Experts of a small language model: vocabulary 32000, 95.9M parameters.
Below are experts of layer 3 (counted from 0) of a mixture-of-experts language model. Rows are named router (the router's row for the expert) and show model dimensions 64-127. Each number is 128 + 24 x the weight over its row's rms, rounded and kept within 0 to 255. Numbers have three digits each.
After each expert's rows: "raises" lists some tokens whose logits its average output raises strongly, later layers aside. This comes from a sample of Wikipedia text that the model never trained on.

# expert 70
router:095109113126147130120118125157154128087145114145103149112104113167139163128084145161165119148092105097153135131093127121154102112117154116159141124123133126149103132140138103128149131144180141
raises: "\n", " on", " of", " for", " with", " while"

# expert 58
router:131132110190136122132106099112146119107068122071158155130113110120091113121160139134147131091138123156143161105167118134128129146120100095149096113053098118098133144169176109120168124134136149
raises: " first", " last", " other", " next", "===", " most"

# expert 73
router:145099127082086110160160127121149082122116138114126092133132123121155118113117087108128108146173094119098099135090118153127171113107119105144103101147146104126147112115107082106104082121136120
raises: " a", " in", " an", " available", " part", " to"

# expert 100
router:142155099083068154096115144099132123136120080150115158130138140138145166164100113152098111099127132149123107136083179118133139143098114123140139103132163129161125106113107109156137138129126153
raises: " a", " part", " an", " well", " the", " one"

# expert 110
router:105147138140137107130100100134126122118160083104149126128137102136119160166124130125115139162133102148079152110156169134118106095135081170136144146178112101147134161123138137119129139158136127
raises: " create", " be", " make", " promote", " provide", " serve"

# expert 16
router:118131112103146135106108090127116107146120147143157114140137131124159091157098147128119193162095116162162116147118108142098102172191164115165128119139140139154130129146150124143108126116142129
raises: " own", " son", " daughter", " final"

# expert 47
router:098142093087131111126155124105165128089089080170081109116104130127107147117137119115118168143123153126150113109155131124144091131119165126116130110145131185120124105150158135165089118135119128
raises: " of", " needed", " to"

# expert 57
router:134170129148133160128122116177090119128163101099092137124112146147149146147092132144149112119111108155162132142125121120138133159113095081164149126076120110131097133128128120118167207149127137
raises: " however", "\n", " also", " but", " thus", " |"

# expert 116
router:106117155105098172151117143134122088162132183112136146122109134116133150094155116141133111098104141115111151153168111108147121160154117105170108132127100095129132144156119155104130117111112158
raises: "\n", " This", " However", " It", " The", " In"

# expert 101
router:130108137166109098097115124117160172129138123116125113096142165112124171113150132139068115147165110150083099104161102168133147142084121157143103118137109095158126080105147112128130128128137074
raises: "weight", "back", "play", "-", "lift", "ful"

# expert 6
router:132154085113126099126151158144115184143144113130107096133134109107111132138147125106087140110121102111088121084148114148120094102106142128103108119094138148113138132141166159130144124091090065
raises: " of", " to", " for", " on", ";", " with"

# expert 109
router:100100117105127143138100123140141113091135096150127165134137145116185147099139138118153156167097128111100099129124156111088132074102134137154115140110112110141142133167106117161098159111142133
raises: "ar", "dic", "rd", "ur", "ci", "d"

# expert 127
router:124142195178115114092125109129148133145145157106133103133134117123158124155163150125146113126163131146100174142119107116103146141096110080146126114125144126119140168161129100118157147140142132
raises: "===", "In", "The", "==", "According", "===="

# expert 5
router:141074108098102110157103145144116171130137137176093089136075129102173137160123094149128137116158103114146088162068180133129127153184152099116105120129143137117116113122122118118173110144158141
raises: "–", "–19", "–18", ",", "–8", "–9"

# expert 125
router:138123105114132134176150110134149105090141173157101146131156126161106186108094115137109147133116117112105116121145141143098156121142114202169128120136161160160140113105182164159118155131128149
raises: " (4", " (25", " (6", " including", " (1", " (5"

# expert 77
router:118142082112099164113170143142108141100131154144090144140144142112158150098120101080125132131163099132132108142145153141085132147103166107157128113129157152131142119132112153147156131095065100
raises: ",", ":", " and", "'", "/"

# expert 61
router:132141183097125117134129090109146173117083155156165142136110118154117103142149168137128147105120138118158141112109126128142132183122085115142133137165102126134139158139121126142166126139133120
raises: "\n", "ter", "run", "-", "end"

# expert 102
router:105134148119103160160134088159151125163077111148185135172136114094127167134176164127131107085138141174141136100155152077130144110109121160144120132137158143099116115142150113141155117122093117
raises: " the", " a", " its", " an", " various", " either"

# expert 39
router:145142161101099183132132103110132150109119101114120099108160132172129168142099157153111127150165143163158105138155103167133154112107132095138123146118111129137124140090136152125096145163175123
raises: " see", " 1", " ", " not", "teen"

# expert 111
router:175134094131146161091099113106165088127161115097119155085104129133134161151160130135165128117175131177134126074131140164140114107132152121124159131150149129155130118129128120088128117160170118
raises: "mb", "qui", "id", "mer", "par", "ven"

# expert 122
router:149150101132158128124186181101180155108083114110113103138137095122085135146129131128125135138140106147140128097163142156101145154126133150112142171145128131132114101123136135138117091117108058
raises: " of", "ang", "ress", "i", "ere", "is"

# expert 82
router:106089114161115095123117112114133149108131125085149095152134124200119102100169168109136112114120120108117121097115147135110102131091100148130138131091174135150130132123094103140121108112093131
raises: "ten", "iz", "et", "le", "ac", "af"

# expert 84
router:166103139120126124150105123140100123123125167188157130113158126108103091148169133114139096119149125113148160128103137133168129110130146111125143117136108124062116151131139125092129134107147144
raises: " Total", " ", " Preced", " Career"

# expert 123
router:166082159157121099080138135142190109161108109091108164149185133138104106139159109080160156121137127143107121134111124131110132124152122142102124128104165160158115125116146134137121112171129147
raises: "ry", "ons", "ee", "rel", "ius", "ney"

# expert 99
router:150173156118120118113121121108131170122132118143115103106104098121087124150105108143142124128111180110117115149100114154109097158145116145114133161137129109111144141177110141130134120149136141
raises: "98", "76", "17", "–20", "93", "81"

# expert 64
router:169120163152136119157129122122139150143123146174097144106160094130139152082132147126163170147147147152158121158133173154126140162145141128123113102106119103132122190114143141161132098113077124
raises: "MC", "G", "ik", "N", "ov", "ick"

# expert 30
router:120169134093145130130137130171105126110123147164139105140121097123155131175096149140124138136111091139172145108148117082145125123143113120122149114145135089126099147096133084115129191113150158
raises: " other", " others", " his", " its", " subsequent", " the"

# expert 112
router:136139157130121151135145084099194103144111170117153158109114123128125078139130122139124136158125105159173105110150107111145148195136162116135138114106095137129079159138135105134106108110109149
raises: " own", "est", " age", " owner", "ent", "world"

# expert 33
router:077121120130143102105116136133137112175155156082162120134116154170129090092100097102102126140145146090132148157102147067178148129112132167146139167152160130156146136119128124121140126131171119
raises: "ule", "ul", "illa", "ur", "itch", "ating"

# expert 66
router:145145167122157150126121109126169142123131164119170162098139090173146184143143126136153135126130154127140128106106161123129114127138073133134134149127125166138100122105096166149123124125131143
raises: "r", "C", "tr", "ld", "nt", "over"

# expert 69
router:127138189099142104125123085120133136118148111155110142124142111138086093137078137136145137116156161140122125130099149134119088124157102161124128213128117131162177128110103169119114104136144126
raises: "th", "–9", "30", "st", "–10", "05"

# expert 27
router:142169152101123143126150094186133132127131168163105096142131098135124136128107127125109106157075085168089151121068107148131140120106116120148133121097112116085133123136167124148134155100106068
raises: " was", " could", " the"

# expert 104
router:161103151157096146134142138103130156136131112092184116117147105118075107161144141162115157122134149103129134074160146132119122098140138148126127132136120116122154097142149103121133122152141125
raises: " own", " sister", " brother", " father", " main", " son"

# expert 117
router:097105127086131121097151129133106108118138091107115089117093133131113121081134139113077136102118138144118141084128124103082127076127127138107114115131147127138090126142131111102121138135156135
raises: "s", " the", " work", " of"

# expert 12
router:114125109220113168157118093136102123132145105097112160143139122138153099154151122115101151103163103135066125096141153147151146086130154134151133104132137100147142117130135156159110170125124128
raises: " single", " new", " small"

# expert 18
router:113137110173141132195161146147103104139101125106128133174109139137172087111140095122096077140086173118105127130130132120135101144174153111088118124131120170129107139136131092120098130080162095
raises: " factor", "verse", "ther", "vers", "ub"

# expert 17
router:165110131131117116100174133110161158152140173118146100157113159147129136144139093083150089140123132127152081128134159132112130135143143181129126134149156165123130137148174118108164111099143115
raises: "he", "ates", "is", "er", "ier", " entertainment"

# expert 4
router:094140162145163083120141150170107127133092126078156151136107172099115125104143107128069107154142154115112139083100151100142159169138096145151117117100151142144116138114136109138130117107117118
raises: "ates", "ole", "ate", "iana", "illa", "anda"

# expert 40
router:162146085107138116125129121116114169095118121133078105135092119108161151127153112086114097149108113130116100116152167155113096132099161116128123119131137132113127193104142159111141139097085108
raises: " and", ",", " of", "/", "'", "."

# expert 24
router:101117137099172105128114105130110101093071115150085158117123138107099113116101113153132146127136165139157098150101133122127097114161107122113093132150121129126138092173110171143120110152135146
raises: " bars", " kg", " years"

# expert 89
router:131146131101089139142135103123149101135156162167166118114135081132143074126117140078129133100151149108095129116106109106123145150166108150115147138158151111105112161127123081137138116103198134
raises: "formally", "OP", "looking", "TO", "PO", "s"

# expert 51
router:084180105137146159118140135177098125121194187107124177110116157148165134121135141142141108187143084166148103131119128152042140149116159129155073124133125141132122135149121118105129136162125135
raises: " and", ",", " Council", " of", ";", " League"

# expert 106
router:135149104095146112145100126128174119115152123108142080137151119135154115091188151160146117125105090159127150151136175106169098117085130129158124130105098109141156177102068121125089160102122086
raises: " he", " it", " the", " this", " they", " his"

# expert 78
router:147129140157108146131090103179082104126124149127133130114114161134131133162108165091147144141113121162138145123163112145142126134087101113164116147108088121119125135174090129124132188149163152
raises: "\n", " ", " —", " 1", " 2", " 19"

# expert 126
router:177111145134120137136124105106158171090119144145153101123108112102078076144121124146122162124156172116094141133126121141112105088131131112103135167131126147111133171110117142095158126132156144
raises: "r", "th", "–9", "–13", "–10", "rd"

# expert 113
router:136121142133128103120134114062183118126122134074125118132146137130140130096164131149119108121123142101145143155121100159129166147119114126137136189118150117130117120135108144115118120140109116
raises: " than", "over", "-", "en", "on", "ee"

# expert 92
router:126134125145164127111107157101125117113149129140110120124133137104133132107091143134145142154142102133141167138113141104149138152144129113103146100135156160133114142147123176108115113121139127
raises: "mer", "min", "id", "mic", "es", "gor"

# expert 28
router:109160138162122114132091168117149092087111135087148132109126169131121135125113110069129093140131144136071154130114118129059092154148136095129102125118094114137133123155104145127111110110155148
raises: "===", " Goals", "]", "\n", "\""

# expert 98
router:149162135097131117138182152106176186142134125182101118162131146112086162116092112113117101127117125126142121106125127116153136104110135173107118135170121116080140155129160095129115108096106065
raises: " on", ";", " |", " (", ".", ","

# expert 107
router:099130150126153124142150181173112101152091151119140130130110170093127118106125134148105119141104129105102130130137132093117122154176114107111144111136086160140114093169147151102097127128145136
raises: "s", "'", " Islands", " Memorial", "-", "tt"

# expert 25
router:150127193159130148127119119140108079125124160146098146130120148133114124111130106149134107109157127155115188131113132131120077163162147111157096126089166157103111131137136128113094149149139124
raises: " ", " Website", " A", " Other", " Owner", " The"

# expert 88
router:101142126128126115117182131100154125140121187097127159118165123139109124110171138102135160113168113155152119131146161132091144123164153137140152151153130149122139109143097152142131115129140114
raises: " yet", "aria", "ary", "ified", " allowed", "ator"

# expert 43
router:137141145126169112111192123119072143166092121084117117166092152102114145087152114120139107119131161136100130152111088144123144115127103172105111125126098123112101152173148128132127109091155152
raises: " point", " points", " of"

# expert 1
router:104139157146167117150119107103168147110177179100107106113162118099130137117108147123133140109114166136189150134100157135135085136178139139093138116148157097125129176084117097154116122127145144
raises: "or", "op", "ever", "ur", "uch", "ine"

# expert 21
router:119154138128146131106124081117136113086118108105129104113146088107133140143122143098114140127138135135160150108176129143145127097131132149140120134147118116127085144113108124114137159126114078
raises: " the", " a", " an", " some", " its", " his"

# expert 60
router:121114094163098092061087126120131134114119107137125193133106127086139088144129134138149152125129119180128142116106113138145108106124086149142130119093122175101152139113142145113134110085117149
raises: "---|---|---|---|", "=", "\"", " †", " Place", "Scientific"

# expert 54
router:147116108151097109141133125133117096122086114101155127142143098144130162153111148120171124088147092122110122136141130120144181105098114136109141121129143119110088107141145151128146119088098120
raises: " the", " least", " this", " a", "test", " any"

# expert 36
router:104130158123110096135138127131126104097167161096140117149120154131148097148151084117154142161134171110170149139141165109124117096142161120144139137098155095095139121140098119144117116154124109
raises: " latter", " area", " section", " time", " year", " same"

# expert 59
router:107142176145166115130119120105125086092138106142139112140139089149111104129124147104134120142122168137102110138133160129092098150170143142110123162140134134136093079126133125086163096151109090
raises: " the", " these", " this", " its", " those", " their"

# expert 50
router:115137124128137129160107144166105129094174096169100134117150100135105172116100125111139146136073182160100107139093162166121111120142163127114095111111116127095163170115159181131119113134107132
raises: ".", " and", ",", "'", "===", " in"

# expert 52
router:110138120125109125139106113099123115116168107103134113111149097094090107126139094149156144106126155147119118143097175149097086129135134128092110144120172152116149163125096126120117093102112114
raises: " times", " years", " other", " different", " March", "ten"

# expert 8
router:173141109148119144111107104144090124114100142148134075132141131141126111144141152118146156157121110135156168143154145101088105148177125110146123124125115125073135122116154160113114184107140140
raises: "=", "-", "Member", "Scientific", "Studio"

# expert 108
router:146138136130117167152187177092077107109145118164114093139140104144113111123141134124100094098108170107122149085111099127138128116162135120104118122164125118095142157110140120128107145121114126
raises: " also", " established", " been", " shown", " a", " always"

# expert 103
router:144152140146123120146086138137112109109127122097170115147175101141108135151107158095115120110116144117106119127160177107139094127125128135147157130087110132150157127116083115134098150141139158
raises: " the", "volving", "iti", "formally", " association", " order"

# expert 42
router:143129119105123140108114101115143118120145144153146170132122088173131146096137141139121140124109116116138139153156113136076143105100097102135121124112130124123124121140149125149118154131115153
raises: " and", " including", " which", " also", " while", " but"

# expert 10
router:111157175114151138126092115137148116155119114124157157141111178155177122097139103135115129113174167145095148139101108125147139146132107188161114170139145150111121137110103132155133109180153155
raises: "x", "meter", "/", "%", "ids"

# expert 7
router:142144120087079124132133151112146093113134152166086121158125134146122097137121085177090102120110140096143100120105109162108136127109152111102118098156136090092164118114109112136115143165117169
raises: " the", " those", " in"

# expert 20
router:151146134150130157156166118156118152155154118137138117144130134120116150120173162148129110165108078114162119118136149099133155101170122122112160118125130129138149118145138091128129146098143132
raises: "eni", "ous", "th", "ant", "ance", "ien"

# expert 97
router:138137139126101180120133124119133162139121181145155151117091148110135120140195114117126156085136085126168149151131150130147130125102069105170139139147080143129134163120063099137139141115118121
raises: "-", "on", "oni", "ce", "pa", "\n"

# expert 62
router:149144152205127103127146101139128119095132079132116138129161119134079135132098144138178132130128143145176140154113098150116133101154099149130111156116158133155131115105101134150072170138107145
raises: "also", "later", "including", "A", "first", "L"

# expert 87
router:095124102133148170102127133115101157155172140091151132121122124143115158139126148146097113103085102085098121112122124060165086110151103133118122113136148116141123153126115146149118089198119139
raises: "dia", "ton", "worth", "dan"

# expert 76
router:110122127128156110126137096126129132118100104131123108118089108163141077139103141051116110122103100132130120144149136098153137120099140108140155157128087134133178086148116170145138088132128126
raises: "cious", "ver", "je", "jo", "obb", "mit"

# expert 32
router:154137151200106148135145150145103104139125169103151123153145149132095080131169153099120101112150164130127160108131118108137080124143135131156094145105140138094149126155114131124168141146156125
raises: " same", " latter", " first", " last", " final", " second"

# expert 119
router:128120107134121123102170145128114156120156139132127130112138128146147155140124133135108143098138118099168121113177102127121114098150125132155143133115107147138177122122173154158136102157146138
raises: " of", ",", ".", " from", " on", " and"

# expert 115
router:156129156138110130157207159084156143133096113173124135145123118159148122118132146090094126088121164127130149059105095135153165117130131110110153107151156116067119146113129115137108194101116117
raises: " also", " involved", " assigned", " placed", " engaged", " considered"

# expert 34
router:132126095119119137123137144096121123114159096161111113109111117154135134117096149100126110143117141140086087087102103145082136120120126160128118136139170197123164166115159101144117151117108109
raises: " of", "ite", " are", " that", "hop", " were"

# expert 14
router:146124143157129120137136141138087099122121104128117145106124126103164105102099071078136105131075149114085147096121105117137116118114102096102125120171102090133184054114106141135090152147130160
raises: " are", "for", " is", " were", " have", "by"

# expert 83
router:094147112148130154159151135130112149126142138145175119133140139121126124120152143086043081132123102123171121086174135138146107122102143169104144106096091138115122175107127141155117188125098102
raises: " the", " there", " both", " a", " either", " own"

# expert 86
router:073108126072139120125119125139151118097069092149080123167079158113121165104082098128140134121071163110170103171112136162128136158142153121125076115136153095131118149135161141146105109135170099
raises: "N", "S", "Z", "E"

# expert 26
router:099151125116124148138126103144119124110183171161142138151114118140162122155109151109128131132099115144129129106115111105136116143110107130111142139144144114138109108105139092132116208128145103
raises: " including", " but", " although", " thus", " and", " however"

# expert 71
router:144142138191115140152164163118116142107118170122146139129104108148092157110147104130111102117136144153149178100167158141140138127149088145124115136106095140072141145167097095128123162124152141
raises: "ir", " following", " same", " final", " main", " first"

# expert 41
router:123144128121167155107114119163135153139144169111101129145118113163129130097116148132133158154129121171159127152127102120102146119134145108140119135137119111138136111119119083131107210128141139
raises: " though", " although", " while", " including", " but", " which"

# expert 96
router:137096091110100127166157159122148108139096113124097079133142136113113068139128125161112134149133099091126120141157134141055143112139171139113135116165116104119103089122116094145117119128129151
raises: " other", " times", " kind", " of", " aspects", " parts"

# expert 68
router:128123116149144108138127147113169115124124142101140171139141115127159122136112135086146149109135100151161126136112143133095131130111151068142146112140158103140137174117127150172106149133079131
raises: "e", "s", "et", "l", "t", "r"

# expert 85
router:083121152163116156110098079112115158126162096116130124103091121142100187138089126142094166164112115098103172076160133171120156122117107137150124109130144114114154152113115137123154132149182103
raises: "met", "mon", "me", "mer", "po", "min"

# expert 124
router:122134126168147102105119142135104122127136129130104116147110158157152147076126106127164115145054178137070102143115113145155133156111126184117149159129114133138131094146115113104102134138112115
raises: "ia", "ies", "ial", "ship", "itude", "ing"

# expert 22
router:117125116132155139118152203132081119165105153098129096115134114113119143133142172151076125125111117109112128105116117081116153132128118109125162133143112106141129059110131168083125147148102143
raises: "my", "ens", "an", "ō", "ges", "ma"

# expert 105
router:134146124090152107120166084160103116102089127095087117111093123117199132096161152124133122167159137142180094151140154113111128121114173082123075130090137135142104114097131135079156118133100149
raises: " than", " times", " time", "ura", ",", "on"

# expert 3
router:110152081111103166159158128155108138103116128164116127136118101139141168111089100127091123140089077142113098128118122162141173106096137142120161122142111104128158163125115113132112132093111125
raises: "age", " yet", "."

# expert 63
router:130129144146115126164113101111142131137131093158116137142179178102153121133116126116137163072094071117155127155159139139115164078112127129162094094076133107090121138146134136161127115099124118
raises: " of", " Center", "'", " Council", "-", " Hall"

# expert 44
router:119115128111129156151079131171094116097118119116136110148080126158095156127101142147139128176129132117145131156098128110128107135135147100138087123165153108153114103146159124140165097109168153
raises: "–20", " when", " at", "/", " to", " according"

# expert 29
router:131121151109110103121132117134135150128136097142118096095174140112091100148119079162113102104126138106124106146109148147156132093128138145108115123121112120100161109144136160144165106151101097
raises: "-", " days", " "

# expert 37
router:121112157123090083136111134114136129137089146095183114129093100131109122127153059130120103109139148121141130158141087143112101110089118151205142147160111112117139115093072099108123106160149150
raises: " the", " to", "s", " its", ".", " in"

# expert 67
router:138097136138145125127094150130158096162109125130068110112162081106162161125120151117144098125142134103124122139128130145115166146128083108124149117098118127154099088149095175124155120170133158
raises: "land", "ks", "cious", "bo", "ned", "bin"

# expert 56
router:132100118143137080124109081149135137106160122074103126111139157128155133119094076135157145168162089150149103136111140116120108131159162100135118111108124181148136142126148186108167120124120094
raises: "’", "'", " (", ","

# expert 80
router:140107139107118135130103167194098129101127133138114144158152163108108112092111147106138129087106122121098114131129081170141160101094160151108142105109114101127156128109132111124104169147160103
raises: " based", " by", " in", " from", " on", " "

# expert 31
router:125140164145136196083105111116107181127147142159121191100126115166110123118160171143112152121102097127154168102105149134104131151150119108123140129152114121100171107103126163129142091118147155
raises: "illa", "ik", "ible", "itude", "ance", "uri"

# expert 94
router:155098114097080149135182162101098113140086104145141105111140100173121149117132137111081090128151116149089114101136119138144139135073101157125123109143145148130130151119167122131151123110140132
raises: " that", " from", " of", "able", ".", " by"

# expert 35
router:100107146150147152151187159105159101116127127083135166102114121140104097133132091123108098145139126121114101120136145131109132153128102170117144173144165172141149104087104093081100103146151119
raises: "ian", "ious", " Broadcasting", "ids"

# expert 120
router:123122088139153127149139110130101137153115126140138104162157149133154069119119122121097113140097152117121113138120130106147124140164124157086121139125124120152103125155100178122161119086153126
raises: "ed", "ia", "uri", "ton", "est"

# expert 114
router:148133157210118127098115132113100073122131111111152105109105120120108117135162131121110095135138163115088156102144124125136085149148099127144112143124095111117128089132107130134147163134149136
raises: " the", "eman", "um", " both", " example", "ego"

# expert 93
router:118092135120115129108129157133097103147148136117103132082109095125125098089145130128121097097116131105118148175145131105127099118117153119119131103160145159119135093124143106093128121136159168
raises: " 1914", " 2016", " 2015", " 2014", " 2019", " 2013"

# expert 81
router:162134126131151099134101090116126110166109161119108094132148158172107105138121078125179128102113110118106110161097134110132108133137114146098121111092122144138124131174161156153149107153131153
raises: "s", "n", "ed", "er", "'", "b"

# expert 91
router:117087115109105107170114099111114160131096121103177155117084167124132142125127165119155139138110134141122134125147087114156155143095081138168135152127139107139129117102120127147163184143122137
raises: "\n", " ", " –", " company", " −", " —"

# expert 23
router:127110117092135095122160181126074112138123097153144094127141127104090080156118116128086096135115111150084087091150099121134135117102126148103152112160151104124136129083127097123131086146165131
raises: " them", " him", " the", " their", " a", " an"

# expert 75
router:161121143114142128163162165115126170121119092138164148118117118101147111153109129107133133127133116126130126122118107169140157132138107142108148135142124094132151080073096066088132136153159121
raises: "s", "r", "less", "d", "rs", "y"

# expert 2
router:127132114101132099148119149099149158107098106165084111133103115135094114162078094096112102104110125094102097139078126101118156123123160085131127142149165099108129126110161105146113090111137109
raises: " down", " that", "r", ":", " about", " /"

# expert 79
router:137163147132087173170169155078174088122158096126157164110129091162152139130130107077123142114107161102142132103134132123130126077120121121136169125147135143135102114129080095146128153137140087
raises: "th", "il", "vin", "ger", "sp", "tri"

# expert 95
router:115165120104148150139147103114119127135085164146159133120135152106119101156110133137130172113153108117156135124113151081102099170123116142158168128093118128143095135127086111156124153136099116
raises: "ally", "al", "ator", "ice", "ée", " otherwise"

# expert 0
router:139098153143140095135096126137159116120131088088106183102160100095164099177153120131145177087166112120101174131159131129143168107102143132157112118106094137154121105103132182115164119159130117
raises: "\n", " 1", " 2", " 3", " 0", "-"

# expert 121
router:072114123148117126129147116153103127132118106125155120116159122150086142114096108089130077105127120122104123125102104109159115157114057107102155151164090123133164105138086113147117134157116119
raises: " the", " a", " both", " their", " an", " board"

# expert 9
router:126090101087114096120156173125125124161121143180091096135102135129137125135093104131113094151109114123096103112112086110149136127097127135122153111143155107129147067103143089155131096100147117
raises: " by", " into", " to", " the", " in", " a"

# expert 74
router:161148182129115157128129126121118074122125136093164101140154123122108111187141088142133085118182124165092183134138131078159084169160113141142097152102142128108110107139101131095145117152142125
raises: "2005", "c", "present", "33", "2018", "41"

# expert 55
router:109109174120120147139136111132153129126110102119084196101130101198144135142142184084134093095178131126105105117142128121085130156082164134105088121116157163151115145127158111124113108095118099
raises: "ender", "row", "lock", "ley", "its", "end"

# expert 90
router:129143133106107098149120087146157153138108143173099130152154142094165184095145153143106151122117127123086103109101104132130157092113128135147129113090118125128118123132149137143125151115092098
raises: " of", ";", " from", " for", ",", "."

# expert 72
router:128140123140146109177173116120108159136168194148127100113155159126171077083156120069153119158098109116161125111138106100117174134193155170110153130127156166146167122127160149105106109122151132
raises: "ate", "air", "ating", "ock", "ack", "all"